{"hidden_size": 128, "norm": "layernorm", "init": "normal", "batch_tokens": 32768}
Below are experts of layer 6 (counted from 0) of a mixture-of-experts language model. Rows are named router (the router's row for the expert), down (a neuron's output weights, with its number) and show model dimensions 0-127. Each number is 128 + 32 x the weight over its row's rms, rounded and kept within 0 to 255. Numbers have three digits each.
Before each expert's rows: "raises" lists some tokens whose logits its average output raises strongly, later layers aside. This comes from a sample of Wikipedia text that the model never trained on.

# expert 5
raises: "(", "– ", "information", "/ ", "=", ")==="
router:199147101179163132088148114134120116090139145126183125132139167170151113100197129098131157124085163113141090104087162100088115112168143140090119114088160112198091138128001165167123074126108111152136109062112118121135142155162094128138119091161095173085140155117156079089096096133154146120137146123172145138070076167081078133092128114107136161132113125096148060159166128170150143155139
down34:155136120142094144119090157102155143218114173158121121170124172139128154128053108152123102108103103190145169089134073073150164100159090115125100104188094098111068092111127128133108080110090108171160119127187189076137122141114157144102149111084144105116163097102179092142144102149151119123129154119134097125139188213193165114138103111167107181137136061146148125165096145134081156119102
down35:092116107122165066068084131143171152110061129129094143130094121255161110139150096117129141154107123126118099134116126145178091147146153152131147103106125147052104134096114121123145117109196113130116098184105048148123103082159166180106114134134107102210170160111180098106086136140117149102122158081131123127112165111130168136126081176130105146104180141201097117129114157115130178120149
down36:151122149115124139165073104174172151072132138102094148118080130118123142142167123165132102158131159100090107103100185135148131116189131098120075130116182126113139127136080091123120134097109043097133129146081104129159178154077095170143141082143129105111129136165175125095119196122117104152112131196146157195147102118222120070113185137074115189145068130097154139133186078138123151151141
down37:156104108087084156124157125129176145119089197096153094166111153123109091150103162193110120133063053147062110082138142201163146132073121124135079137118119159131152123109150141108117200147185143189173094138100118169174095134067125149143096140138142130091147148198090076150187122135127111149150138095135119106109170068133145149122113073131139081102068127104159116111148096117152136159098
down38:143101129134164105114151139162071200130148157162090123101137127117098160137144115107126161125118184134164119088154152137121151107121105171180111205059164134110108147122081138107087084097086113143082132121106134138198125142063154167181095079131083160184190078122177152101123099186089155087198126119139091144136126154141122116085140074151112104109146138102123193133152057102133142101120
down39:126174117147139164097129075159096161180101134106141108114156117073150090150057121160199184062085126145150169140109155121107157167117128170174066092107141053072098154144140129090111169173128129119142108095172140119123140134131197073088172162136178122156134104100121087160114109168120103157166130140158151112113137165122152130154041095157128183101140080096085110109106129090155135122141
down40:124148119102169170126117129142079098139152120183040161145074122115203156137126117118092183066155201167082086135095193088123086122058139143126130114097103111125144149149103105116137082156116153139150123146113093173092127149131068106135152132113127147111124147126180081089134099132160103093119151163149132115094182151106096165183146190163107157104121130104120192098199119154111094087094
down41:109122169115101131139136117125135137122085129131034152159138119097154158101118106124107157061168167153103136125127090152126115135082121123099085112125107091125129171103210141112108092140158120145159118160200169154098038081122165128161101131046134105180175153158153104134103100114148139204120094139167085096144143190086179155178099120119113162121122150202148145095094162118090116104120
down42:187202124104165108123172112090151106169083086141164117146052137140183166137166182116106042089089141143156175117104094140190125131151058127126119159110104124139111106115157176076099111129124113175117140116127131157142118174173227120133118138096158166136154132129126129156114102143106114119124089152119142115085070161069098149102145126144138108120068075079106126176151128114084096162142
down43:165140130072151195123101104136166125122153149149153158123155114140177163129147169122144109126082151189151151090165148155130092115164137106097149162125150131151115102171070103102090131068144144122127168111064078167207100124108116127083126121162137105124124050106145124062121171148088090101202086120130116100100163139108078119100179065090177092147068122111122181116105100170142152108102
down44:058116129140139185143150097108157148147134141064111185088085162125173128148126123148145179186182136073081124158119130127117158132113125051111096122159152096077179082172119144109123157088185089086120194111154089088146148086165112156140113156119157129135142130123103099127047144150084127195105132114139110140112139121201117155118137117080134130109134114141063110147166189128174182145109
down45:129115115182115171171131054134134120088157216091146195066162127111199131126166111143073169131144183082111104167109114109107134131098155172142137153089149118104136133083112140102127099071168126168158163127166116117156113165098143154119083091113118117075069118171137106099109169091160138128139151118176063178128111150096150125059089160143139131151073136143157130095180088124098152136104
down46:119160195121112166089160115158132130169087121134093153097149149107116120134053135160108181103107105186102149126106107128119156070127133140100117081127097170127110135134097106114082178074117154127161139171208101110162100070070206089123119116067119124159165097175154135162155113163151099130145115146130073042109206117129096167199100156119119161128160113142137159130128099109154147127123
down47:143073123127188123181097155070047130107146173113097087123073133122171059177178166096121132095145166132158176139120160156116107096090151163096108172090137066145117147077097097125115146149129118117124133159081132160098136184158103122144108138107111100177096093176131122093180103128173136150203120098115092130111132133096176134103170118155175130132085084122157199108107126146087151086113
down48:199128163091104149161127124140102085135178108149092077170148155115180058153199127123106111115114125101139116126133174108104080082135100175108124153094115161107141142086103055116133126165129121101142141206096132156155106144140102190122081128099100179107065080135153138100194129124172141172139101117127094105102178140114099124073151149097155150135144137170130199138145044165136133139098
down49:180088132074098160070165182118110110058156142136116059135140164134116152125132059157096109077137097148124118090124159167164073139064143146119124134132124098142168109084222130082112126126127142110136125152117095155144099110115167139087088152092141141137138140172136135111132130194031165178109173109108165141145097114129177118151170119121121172145087183169135157142112096099074172119138
down50:188130148108105178171113087105107126094135127123140155181120176155100173099162115144139089094143123142137137094145113095134088114146104149133122139159100106158095125141154157149130102137154093152076082090093168185138125176137122115107132076171096120132147108069117156168187133180077078073143143101144123086187131163153055114117081088176146215157130095135169168121118114095115146033141
down51:080071155100139048150123131115108108114142096137079152073152161067137139092152112176124093129166192126164118184117098134149165111099170146051110072132170095076158132170105169162133169203109147150150179168139146126101090120112135121144134137090152134148113101161097158106138163126125169107162120117194092102124022121087138106163140161115109109141102079131138126124152164162146086123134
down52:176114126134170132119132167160146171174159097099128153130129121078148134172118140093148200098135143097075147158098113132180199087161090095100133096159113088143135100109060075039143099103125112116204137090147126105162145095155084099181136172082170149070166140140128143153142115146122120148150117098160098054111154147149143181116102140096114118108106088073113131132152138176129134197109
down53:081090141055087188183185106159128061167155152161112123081183144129138176121152094140159131111144129136147084175125117137207082138104197161133106131123117142054164099116104110097093141165108110099097147153117146207154100117165125166176092132134125133108127124160109169117120125113159152119138077092087080108139085114126140074172128109153126184121142093172080081128143126135106187127134
down54:091098152113133089146137086147116121123168178108138105090149131196125135123162089125131147149160137068093085129106141120114126083159193126181064137123116140147190160061170116138101161120069081164148176178119109147119104094184080142133119113168083171106097102152212161065151166153123162154143159078152045104118128113133161108141118110122159104136112105175155161068166119120116136127134
down55:139098202063163177062083178142129112146219117153132102185076131113159095120092112124142135125107153157133125070137121092139104095173109144107174117173107130160091137133114092125062164134104138165133136206127138136088104146113152127127111081096120093161132070184202145143117103127134099136144117164121093123166166172143115103129128157095112119139101080143147169151136103148126189041113
down56:077147092108132051126074099138151149124155140189118213145122158132176123107143092101089139118147123121165145119139128166079129059111163123184052142168124140110169144154108176137121116186119098143138158142128139107125094087124116114141107118123122149195072134163155130117169122161155109136122109084209149109162078120109120145098142145175101177123150056139141139093133132165044060104110
down57:135117110090110102173119159143054019161148177142099130117129087155068124120158099094168120154120123111152144169075134110126114106082093128116094123105148147156154109091105167114135131173092125118180133083112173160063159164174095151132167151183097151150067117171121175178178175118119114150158094114113128137079139087111160133161122124123132109092132125095207133058186112163125120122117
down58:144133074162128064152121072122156109126175149126140165149083118135173082178135072057104065166120130119112110040120108115162152134116098146077144141092188146162103119169133121114152113132131112118164152109151122131043164131167115203149135195160204120101127135146150167181111144143126115093118138107177133127105118161131161170102100124202098115099148080128124170106080148123103118107108
down59:121106168086161142149128138127143105141201091117110099160124159120118103091158114082072115156112110123092094055147089094175131123134089125138151104132136139093062157137184092131165199121125136102104151154089131094091096102121163128031188144175136099170156141156114122095197180112115101128091162173146195109119118120147100112176175105146161182146105155178110117107161104072116109147147

# expert 7
raises: "(", "| ", "|", "; ", ". ", ", "
router:106086116066110116148078114156165140147081132118166166082096165159097105126097133121158074086126106142180159090190077159178112145111090102161135091165108132160165120098198066094138155170144139096086121209147135136086109141111132204179134150131135069133134105140055163133201130142073089088143109121072155133165156096113124122091144130159115100132151115111111156088152140121142147141119
down34:117116160078115152092153127098104138140106177053141102101169111097083084108131143129154114103151179196096090157120127086165092124135138188154165119156144099056109088193137161178089165182052114116138077111180180090099163126152129125110121168111122104124142143116094148084155130153142170152136183134116094150172100139065155086092197140146134155132091131154127110142129112125072168135100
down35:116133059086168121136137158127145104054167097091170114102107096112120098176157143165114149131105110095083093141117132071215159134166124162161128098109160095193083199158075111070117157097129134085141095157146193090146165162096110139091134160097081157101099120141135122183116157164117105171100125144099164184176102120145162160167178117135144084109107148073118153130111117125107163147121
down36:123150148117066124155137078138060070128123135097139075110112137136042108134106138081153166132190095161115108142166145150139150161061150138178125100124149103149137150094167101136137118125101154194087161160178119086106168108101121155050082135113097156105137169074128114133051156106160129148114111055169138144094177173169126134151130152156138143116176098170112127089080160106156166126122
down37:155130113144133120160119134111118163051109100148153106153142157133111104092139172118131109160132139098102099124098138088102133115130128131172168186128159104117114173150109141141151171155121124178141087114096188152137132145112088140099091053126058213058146141097131154083119159185132143112150162136161090222110091171085184094055104097119187163126125119094102071094148125113153106161119
down38:074117128080123121144103175179169107094089096106138120146093200057119118091146108141082141068182122151134134112166101129145201122103191111086156100123173106143177168136132174074094103139097135098141187136126072093127181128166095144134195143151142127118117114117162149148124193215147147145142080095131131126158112118102147173130142114148111120139131126136137094071046142100161111111129
down39:097139111151140165118121090138072118093123118113108086106149132073186122154189167072178121069112153140111142158137152158145126163144106133133118130117131183078131107131104119122200146127088126152152144176060172104097156102192114120095088157064077138156136139124146111086112094183136189156081174092082082120095181163143129127127180120145143079112138138120205142120148104148169064108101
down40:110107141145163147091139154161133103093150145127122124178148149165179073142095142123161151091129126123171201054076134117069094066184107066090141118131094087115072138164091131118122155128135105179200152084143086132111080130197083072122130118113153182123112140094173131147115132161098174120135194153107146089128134153150074140112205127129107145118171136122107130114091126140111118185105
down41:134128095168119174130174092094099124140078157104122148143119142097128131154096110103193133171167132151136133115151125108086124170132125072094142201131128131148180111166172127151144048126133125149153068138169088092106084154062112116153124126132122135096196117061096143087164139214103107197075150138087122148167115177121074112109128136161139128134121164135162114163115117091140043082125
down42:146187144095080140141159131135134122058172148185102159058145185081132130151076135161126074106150113126120084110066139097142141129124132150125145156140139146133128119106168158152108141165122133140166190118110134116170101101094113133147067071144078100084141100163099071129161162106141097171179126108183118085115095142068164132131152057117097139129196057114125180099131156162111161109168
down43:138129138132116145178155115055044142110124133166075140134157081130099139158147166144109121125127108113155093205118145129135112127140170123069040144155118164096133159109169086144129109069149108127124182106147156113166180143135132154107183121121136107180078177095124089144119087067159121134124116152165150160067158107102055077146121059134137142159131147120093082151085119159088177119151
down44:113094133142158077081048166178132103208145123086170106139183110073114153147112119067136113060145139163133138128106136163134087131134162090139124120048128120114123128130069156159154166155152094194141136160086112171122092130110122066087143096171097114142175112122123165143165165146151140107171127116138096129109104124127139089117140175167132068122155155103141103213090094114192157122118
down45:161146129134100084106139134107141096103125176129107087127108024088099149140169092167130121143086068153162136130120092125160138160111043060067079184175131137092116136132087195163136132116126145142160128118150163081157143083141174168127139084156152122083134146079145074161118123039161140199174123159136148122100103109124122112125178148108156142129107108140106162172146137142155151149098
down46:152131173114121096138095111094082083159075118159071152139170131239117104133129152060091142157171131085160148149066148127149166139124105123100154111129088080143118169021179130137112144178138105136094101116153185093168146154117092096136165107061109171157099106121141124129111125111119154098108157137102140104121132142154180134131200078071116146153127123096120161149131172130115150085145
down47:206140088137124154148157147169158125145162159113101132133111124144044108109112165120105145166150147128132145128123111142130144107113123186110138154100076152089115130114163090139118117140134130146100101195115100156149102182128131129121081110051043172135201121115114153071101107165154124094147057087178113172178191158076032130133098106126092169131082164160115133106148132102127140156120
down48:181116080093198063139113088171134160161131115131084123107095116139098137111182070127122114147140138119127129120126125151117179133180086090123163121141148161122114137095118168175157149101140104145137092113113095114166159151139170128105145199148085107131142149075106148112104119132072175144087093121135026162127146176078077149128129065143141156114078133173151184067112170093184163090114
down49:176167163152169127125171091151144143172112171134094059168152100104132154089121088104080139143206155114111117108145128141108090109081140197158111117121097147106132208109136172149147139111133134109110116137117243115162141132064101120097163123124114119132159137132116130121126132117120157160175108106065088130157101171097129182106131043149153105069097161151134081100147097118117055135111
down50:168162120141121192100112184173122169124170139082050158160110132120146172115161086155072152073118157116113104116103143076129082066177092156091114101127067122176132127151098163100114134111142135105110108140097183133155177135123192144085137150128177083118162135197143078122095118107162091180102106065178088139092135111142132166144114066129126163137069135122138134161129132119138149179147
down51:189143127147169133146184143085123117203119091116073135113125141164166155141114075101098155134062086147089143102091148166113141105170070118077117147146103052127057179131144146157147099143159126082119104041193166138066150109098125152130136141173119129182108148103135131124110156121158129116098133110160165145159101157142095146180195147091104115097156085100171105115098140095123104125165
down52:100137162136157061092156159151113148136140158099165170104165143113172138144166098106114106132107064098133131171150139144072149120158157126142117102112092115070140131155154077108079113126102166131143135188112071166168109166164158150045159118183074087077123127159108153128137139146127102070144129111102098045129061139208159146158095153106103150102130163178139132067152151138128130177128
down53:127094112202108127157115129064130093118143134122091144130120127117184141131141142161160111134104125058149139177125159156105058089118036174128161119098121166217116093164134137095160072124158152102099144152125124103102142124112104172168083162140099113132128116116135135124145091077094104144174139162141163155111129080187120140083190124159086157102201115066099187162157089142156096119123
down54:158178129145141117047129126097122086142069143098118122134150073099177150087189085121127116097156080155181180109100091198138123176099123152117121186130139107104128152083080136130151138136109133098093068138101102132186124104142151141087128098113213106151105072126197094126160091150145158144130121152156122086127120100066137125131117097112178189123120131152149114183074143172084136113170
down55:128136184090143148077092137194133110147117101116092115122138104035094126137106127111184099113126154139184151125100129139171132101104089104152122107145181189132144113171120110113143101184055062160155126130094151130127159055096114173148102118102131136193151137107112100138131118132165100109168137137178165102142121111144210181154162109151144057145100074139168069169141108118094114165097
down56:095149063128157113090096139158168170095124133181152118122117099120155067147134091143154204079152136136166116187150108072167098143185105090136083082167117151077161136118087077094152089137089130114127144149112180095170219119159131123102065131085160117119143157129134091165129109072149098148143155090119115154151151059147146134127074117131142098143058127147151111140146181126151142128174
down57:176084113131141128210109201137152099119152160112100172075079100105138117124124135144098141146233152097135115103121138200123136134155144169147125055135111157071145120159150079118097114156076083130103186094130111038111097171135112107077096129122153173114095108149133155148080143116145110125099112104127057123142155117152195139164113167167096181140124115168123143117137127139176144135130
down58:146105089085118113176099112163139131111128167120098126127120194145039114123182113181137095146148113183102124106137122144142070100128133125081134139200141175114155170095073115127108157104062156105113088097131082136099110150162168148161129116131140120199115140100145082176091017133136169164139119151093141118181108098112144165139185153074127104134112072159172148110129085117119145136154
down59:160151095067124114155184116127146123144087157084105100164119164126182126166107140166060116129142134119176162134077150062121156148158126129128063158194085104110135091085081156154152069201163163197130127146167151128098167083066147103137131152105116163147122096087140093162090105090145142134142134109121121069160113170127098118209075157094130129125128147128134125188102139092126098117098

# expert 3
raises: "million", "exchange ", "income ", "whom ", "billion ", "ids "
router:075180121246179117181087151121143103137127129130172091149092079123097144148122125130146073118154096138162132191099156152140192102075106201170117169133153118094143117111161160109109120111170109126182075133154093149163107121111133142105143111142161074109085137137116154129098132088126153133087087122082146160091118133068114127083133138111176212107139140160089113129134118108174132065113
down88:128153119127177149150121196176109092115169138108113102082127119130114133102108156091122148212136087102158102121147113150100102111117094084144161098157193126150142164106096142127114163100124162112161110101084143138143210085143084155131131154210109151066090124128177120129152171142046109116111097121117174166071064155060076133183140103155153115116155120150109075107109132134184103106132
down89:163147138145113151139150070110077128139097139164170126106137077071137147095111117112190144150129134138129137143143174118103183147150147176171103130087128113164100131142134166122157123146069193132148123142155094099124099179044098080130113055103126128114121171116093123167108066091176120166098132149167107120166188133087181094089129164172092080171111114144108158073102105130063185122105
down90:097084178102183137146153075148118111128126105137126175115109135163058159092132126126132129156071181069200144095191071145154124176145124162126124075147104133115085083154160116149167087154101147118132105164148173148103103123102128140080161124182119132201111103129168122124119114127057062135123104108107172121172107127160167153198173106108115200126143142135129139171146071108111105111101
down91:073114041129126137093096100149114125177188111142185053092131088211160138135144146089132095109163147104151098136117100151091111083124139156132132113171143144177139107159167091120124097132094167130083139194129139149086101115153069162134129134166142108144104099136064153114125168111124131076150171147182156137167209084151188108113150137103143177131099105090151090171137114160098091130119
down92:112153160115080148112164118120094161159135165088233167055120175098117169115113195145159121093162097161104151114134157155097117116161171144120084186093118079145122090084130076164155118171134130163134114137118106099164102144083104141103099147164106110127103153133110180147082160153080082157135109117133148106164119109169150116171160160109134067133149036125124120110180152129121065085112
down93:093174102125112130085110119128120086168152157113158084180118162160187119148137115104136142118159084111151140127121096098103149085140100098153148140163182178151115122113164086086105099151140172097115120147179106152123141112105098104114134018137150087111169070151106114117134140176128120114155111074116150122101172154196053094116184216110122137117146121192119198112074135130113180132123
down94:113165089166145137098104108155112121197102156172144152082133074076104081130125138092152217137112144105112123106186122099136077099118098177091114124150138145129125134075148098134168134119114137143113150129164100164109147164095072086111103095043146192060163131168121104131161163160118159144097114122133104119156149162188165139091149150174090103123100111116064208068145115143100110137146
down95:207146108088134148152102056126166100099154124140065066108155194129188178118089133183140109099135125127164147118114136179126148113114127150161132114068149096152074120171128169136121131134128131063170104148124137125075122131085190111138080158180138154094158145106104103186103151147081143125127100121164147132143184142156193149131178131120119103108166154136099089110102090106145042124083
down96:124117070086113083117124121168040155130151137165099135081121176144171132104144098123096127146163125127120090134115121085142097174066146123120133143096131147147094109083099117148163159108137182105081174183092109116152103139120117144147088158119072192114156114157182185130098114158066086119125186088137184157148146109141057164096130088184129106144171122086124159191081138153172157164127
down97:121169164111155118099087155062113155100147075151090042129146146171149145144166040105063134128157134073191175106136130096085190137082132116141129143132129132185103108163131197160117150114138151145148143119132115158226138106178122077124112128139116086172176074089099118103128110126121107107089140151170186117158172146139101109092138151130095142129137111105108133159161143143101127067139
down98:137094149103166111114099113161113179105120138147176077151204123213115137126197143106085139094116190156094157091216184102155152137114060156161149117122118073169124135129111148140112137084073141114104114097085085132075139091082123139127145125132140158134113164139080094117150081157178141098051173109174146182134105141104101130084142145106161128114152116095111150086183132124117150135117
down99:120077096162131080137159168132151106112234140095083091059136086127102104169102084198082156150162123130128124113121108145130133154131107139092124124125149140144083125127151177149160074092150112127141146171147142164188137105116092086081183132156082091098185158116183187123138129142127116104180165096141139071035093133122159107135141135105132136120150098168108094154138137137117089177079
down100:134056107133201108143087131118199120096113125165118123152077105142112114107159081145081152132175132095114131172123139095115225104121129111119132118098106066097172162153170128097125103141179118149140108111129193117097080154155105131079119092087148150137093167079093121140152140110174116065137127111150134159140097168124117103092199122093113124169222134153068120179105159150092147129126
down101:147139154167084138154115086136165165131133106096255151110139082104134096139091137126138132091128117110173114081161077156143114126163121113130160136164153119119171101146143104076105119160142133155131137125200124093164103109084107124112038062145155087135137115171127114155115085161119095146158095170128105159141163098110162123073158155074159206107118120131136135119122111084172179094166
down102:187184121122142173083114168124079136166065109146103135137103171083139112143131110078134109127096110161138129169149129150168183107141021095107133120182118077078109132170114096158108144091120140127150086128170178107105150127168205110107077151111153150097123206067067150145119076178143117142088136078132118136106121118065177119150134154125135142136141135160108127154131073144125127171121
down103:142145114154122108121090148147101067139059117118123158137072157194123096085169115139103117120175113095176087160124141166084066118118092081110104103170167148128199154127121119073122110123103098116143171154086182094120138084178135202150111161140184137128097119125131145134091154131160130111091110171071099075148093134148190106140136070190155170131079107131171109151166125113122109164177
down104:126137112099108089124133082103146081130158119106123134114146123153077153181142152109152131120213147119134118113056138151108064138157103135101131161188155124158115172170107143116113104141065162174114130140162171136202048128106127197174126099133125196079095165115112072118109187106119108107157181137095124094213092147116175094128132091116161081073129121130162091113134151113136133149128
down105:153094123123101158102064173156160133136106128099197136174090137085126120106101130134139116117142101182199123086167164114100172155127093092167154101168108097153113129194134115112113138098134121123168117130187139156132195116102112159123146083080185157101095162107116048159086153096158144087125106092077127138047108131171117111117043120170125124120145124188175142153089155158122135144092
down106:090133144138122147161076077127179161130086105138062126176120129152114219142148186090185187191140147138138130163062119106213155156059158089121095135116104139071101141091147095146130140100077103115162126098119096089099150121177097145140119142105152115177103143138132106113142139066171141150132137135129074125188171140158080097118138073102083124138126121162106096105124152161098158129148
down107:104089094157099136122192134173195079171113128071163137122148101112151099112172124102166132140137144134116151078071082121074080122125124120102184175107164120107183150131116048100123145108170173114088178094146143142167180114109063103166138143100132126128096092117217134097154107129089164122095096147136148104140028162110118148179131101133108147136133131154124149090140121145119172110173
down108:102142108163102095162145160164133158124192119110105162084097126082137101112098123085072097051098108143168160139178089110109105149110111066146158166158094139115163160151158158120139169148154176126115099098082213171186113107159169156120134100098141096119124131130099146168154186111108113083154094186124120078165088170150094073098137179081128171111098141121178105090156146116093109135097
down109:102106110120091125110122176133082175207141129135129154041160066072078147141156188129136156129072152173134079084117126171138123152112126160105119140145124117071103063107109155177146126134089159155064129145075184146144113153081140107063094141129131128124134136131145121197127110097141121124142095151141116178100194109133114127116165186125109043133138131101117168128165145147134191099108
down110:134170084070132089162135089112155164146117078140116162159133186066158125163092117145138070094136125172134133245150147160110153144146119166094118146169065150148115110066172155162119110126163134102158134098112133123120081115102117039167150145063104110154152152117111119182164127123139149126104116110130144100084079151138132130112056131089123138141186081155144158161084110111164098090134
down111:107162135125127118135103147082147102196148166140164121132152127126125105194079086172157141083183144149128158132083136100113130067078130165115112086151081086093118112095047118085106096229113174122112128101107135111143169113111111136173158129091123146157158124137144123129133173087137096176149162095159119077121173118164117178194151107092151045133161096109149111150148131149072127174099
down112:174163081133106119132137118079138136156083118156161119105171152176153093140107132134151088187111114111082146119112141109160097142120053101114155079175078160082166131068117140100144123090132120139127142144090152113103080113215166154116125155088193176118119161121140120093136122109154114045069158178123190192166169117112087130105092119134114132111165178080128138175130138086136176090131
down113:055094107075137138184085139132108093104168079116103129174108066092140126133192155113127089150044129163075152165121139117148135112050119081151140121095171149117167142122093150134081151145126137180081158171101111149116212170161102103144096119144150154153139106145090153115160151107181145140169140114116085074137081165178123109129154133130144089137112119140133224136101105137097125108111

# expert 0
raises: "gun", "compared ", "home", "few "
router:159151147139131165101143095142070152072146121121040116108126132069159133112135133131118195178149120120058087102106150085114133183107175168138168139113133131099096129178135106182115118065126086140117135081151120113176135128115114060113123120118028146158131135123164156148102123178120145132052153119162095146086124130188133117223153129104152144131123134163075095112172128118165139142148
down34:101177171140126104146118105139121109116138175138226114058114112110121120110123143144196088066096154163155107161148206127119209067094155089122111120105117114153112096114068167136120204120109109161117113180134130162127175150104153140117135165137134133084117099083181169138125120160148125144064134149133055194118117115060113067145082117143125135131074112114145116131103130118120158141114
down35:110157148136102131151126128141038151139160092151108141113124120115147107144133149162132101140128084154143101168190116103156074134098072115128132116113116128123087125148147097140111099133153086091178078201091064159237100116134162127100115128139157150139155136109087159136180118150112139060176139177120180142119152113126081158060099136144146179102122178185068132141148039135125133127106
down36:071154101091150073201146088169181121051105126159144170151125138111135095185142115156113112125091113057101186130111124138100137195054111153156139151113164183159149106129090122103157141127077130126121167142086143186108169143157105090140118146097171168102100128189171131129136144169149110163085101138161137106128107130066158093099105107076137118146083113104174144086055139134124110141139
down37:203114122125066148132070176186158074162200117115121081090099097155178149122125176153170083182104125117169074148072173136136117124134163112083098146130120150145110134134093120135169168113141075125089156175140066147107106116124063150127119131121134138191177108127186106123119150133120079138125114118118065118106159126123084106165147117152128138103130177143117112126105062160179200110137
down38:119118114112120131148141133141109091096123128138078126122134110152136130087130137115147115077144162095180185124112174165101129133106108102132095116093151121141167143140121120114155151160115062180130255132113097206175111110090160142110099091103160110146127066160150124140136122120174100152119104173162137054137215127083096159052110131141090159136086131155138196089135124143114142139087
down39:123088120127098126074134158124111153080100182108079141153146106096112148156057147174150127112129147177146091131130125144173107111141145179155159133105076156101136125028102173120100120070129147143129172181153093101089089096114111177139163149140096051125152130140122127107135154119166158184154137192071067111111170146133099195131125142123121101134035161132098148104118084160129163153122
down40:129118160128124123140061146116110095139115136104066151129150109111153133156124136212118169138119151122123084172134117126176120120165134137100122101121104153096141140098159066097132122165131140058114200211061099143069150122096110183103111165142140081114113140183109191110163134086147116188136104064105105131147151126135114137179117148148125086128165133140102193059151112166092185068119
down41:158175124172117092051110137107112086162088142122165072164107125138132172127148109209103109140157131141128101120095168115167158180150122100087128039168154152148118144101180117088091121176123141082152123109080100091163105090059166101162150119143119144121141101110131177116162131108066161096155116134091135126056151174090084146136093128169141153116154133171172090183168118131104097157142
down42:066140151128188105203123090162107133070088132110155170132129134146187124125182147090144147097116091111110089116135146129146032120162124129156083186080169142118179100090123171149137058161114135144112145133175099145109160123123192135093112111113100194095053145077139137171122095148102099159155112110157178147191146133152148142118099110127123106119147076159101151059132131127103095140137
down43:127202120154126175175200082106102145175086140106093179125089103132152129160117146153138088102152155112074111122106132062126129108139103083104111139116191117157103108163130116144157135074198132085170087107210122098167108114128110126118156128092178115209118147118081085160108112161070145151126138102117131103165204141097140132144103090154127145134105148109139056122160162093147074137136
down44:120138109164171126063134074162100124181161149129098199096170145185114115143151069139182120095190135104127134111092120150112149056124108093116114141078197167163137080099086189088105140165111155177106140125183135166164106140124128139104103094071149129145171072144109113176122091166074129090062161116114050112131143119110114097103137150101139129125143112186136104145127158105125135162139
down45:128034110156090109084083122116154094101140156102157091119191191171153161111150095185111161184141158106138081098118124149121146096145153105105075155096142131165085098110094213107137114133091099091112106086199112159141119144130126140123070079154131182105149109108146117132085142151095137106159169134191188142137153169125161167056117154159116139094161128170106114138135088115159152158136
down46:110119102085151090101136096105096132148144111080099115137152156149176125095119082121126147092118123140126150107211111099184140134052109121155130130180129108163107113178123117115170136129151083093192082128057126113198079129135119123124105159191102101161125121083158190116171121137056113150150131121144077143150115102255143107152178151142154169113150156111177139146104116117112130142107
down47:151077125180175107069162138145109091142151172103075104173175119136088191153153089166108136110108195098103165156139121123181143089163117160149158102126151098147159159066190127156113103132103153123162127110161100092128127116160116107130158144094128136116155169148084067131100071111132175099230093069153103080136154116114163102146121088115085083120100127096125130137136157159149065165118
down48:133158100087085141119111201133095089146074104171160105153162164145136121162123147173159085199097172112143143129071126202144094142100122096135156144048107184077133105118154146186129064100168194121163124174094130165115162124106122108124110151189123097113104082138090120068110144120120133114084107117175117146142133127088129139074159157149123063125153109108189162140130066129131114132127
down49:073106108066114091167131107149094119145082088171098197167083152078139104132162131142152073128105121107119106167117096128124150119055139141157130196102160140091149150147165163116137123136146135082100114090130121202146122144179148160159158185108093096144119111164143147171190159172091157114195141100109152065161067083108120122095115084153154157113081101152136143147096105091153092090158
down50:060113192175117087182117086134139130137116171115117143141141078098176149139123167143148144051145187135053116104116141136093108085102178130177061105072096142199093091139146160164119121138105149123123184157174094100162141085120130117164098154100132181129157152132071200138119150145163097197152130116153104084111133176124094116143145126153110135114131122126114126057096124132131184112121
down51:057155102095117097155163140133156127089191153158132111112148176142177133118148156108137178099119094132204209145161110139131116060097102180102128097077100166108071090076124154165122066137165089129096187160186056159098151119120124088164130107088145115141125128126109156152161123164094119132161102095141101132162093147131111186097121164123135100148076086124107138148084129149188148120105
down52:117177146178169119107088065174110103118112116126179108098139125133170156127078121109160100064062141127105182206164139149148134118132122104119116141033175147116137077143125165151136131089121108145207212126154056140132120154081135130113080133148127156146103133054080157190079109200121124112167147157117107151143148115112103117108149144135106154135156117096105132077164113117136125120131
down53:145107122158110092097196163163147102112091154131072078147103091100102140139110075141096091172177126120126179106125108082119103134115111110165171126104105214165123172137137105099128103195134155106105124153181155074118102122174141131139141193110171070115143132175145164132111131103072170161101105093172113085137126082181148146164104170178107151119146123186073141060123089114138110157100
down54:084098117153163100094119134134065152142139149158073059135141127112189148100160160109166130084131125170185141088149101143074186146101124101108132112136156129151107104139146151106136171185105113121153079125115135110139110143111104158153202142141161117109193118150039110128188124143074086146176207155118075170102113171110070101105110124157118187133069110089146086098131143116141150104113
down55:063109147142142140072091136102124153163097157146140146170192111036182094119072144146154167097123128143132157130108128148169157097079169105101107066155078063176100115106072186164123116156125118136214112192109154092108113116194128154120130160131187143125100172100121121123158161117174097143093131108162158134128091108102138109139153161168096120140094139121163142157125083154087153102100
down56:077089075169092061101169113089137110169132166137143124137157195132160133129132088158109133089103126158085126090109109112139144102184170121114141112123123157102111160148129200153163099162090137106139063199190114062151096109130075154116157170141133088174095194103133102110143073129075102127125135123088180124101147140163117112122151181150107121126115101106164180115093207166127122148099
down57:180109124106146114079088106129118141121096111136127113165170123108096102107118142136103146153106124162128092040164097118177144141140128087136121102161164146124137147193168107163127111123093122096148007201095117141150142096132152153112125114162104103065087193152198126126225111106092133138190132132093168154144132109152144135059163123156165114108126145145120112160099059114106153121143
down58:135115161067153150131089131104158174124112102088155109086130102096111070087165114122122096120134170170179141132123090114103061102140154172149123151231150154109071151115112162150138102180099119198121053065158151098084134118156181065128192108174080134162155128110172156158134131135097150128154136088108120143125111134148118136041139109152175123108131122138118108078144117108112171149133
down59:107123156071184112129106169104086130108152076138164134139149103159119083133135130050141093181074114143110095125158138110159136075115148062142136122140123161159119137156145138085083137146131102065142126114133129123110118129121131181166118172089102157094058174146115130127164100114167112137087149120138131125060080135144104183173160137151117018156209137196106173107093161147167109131136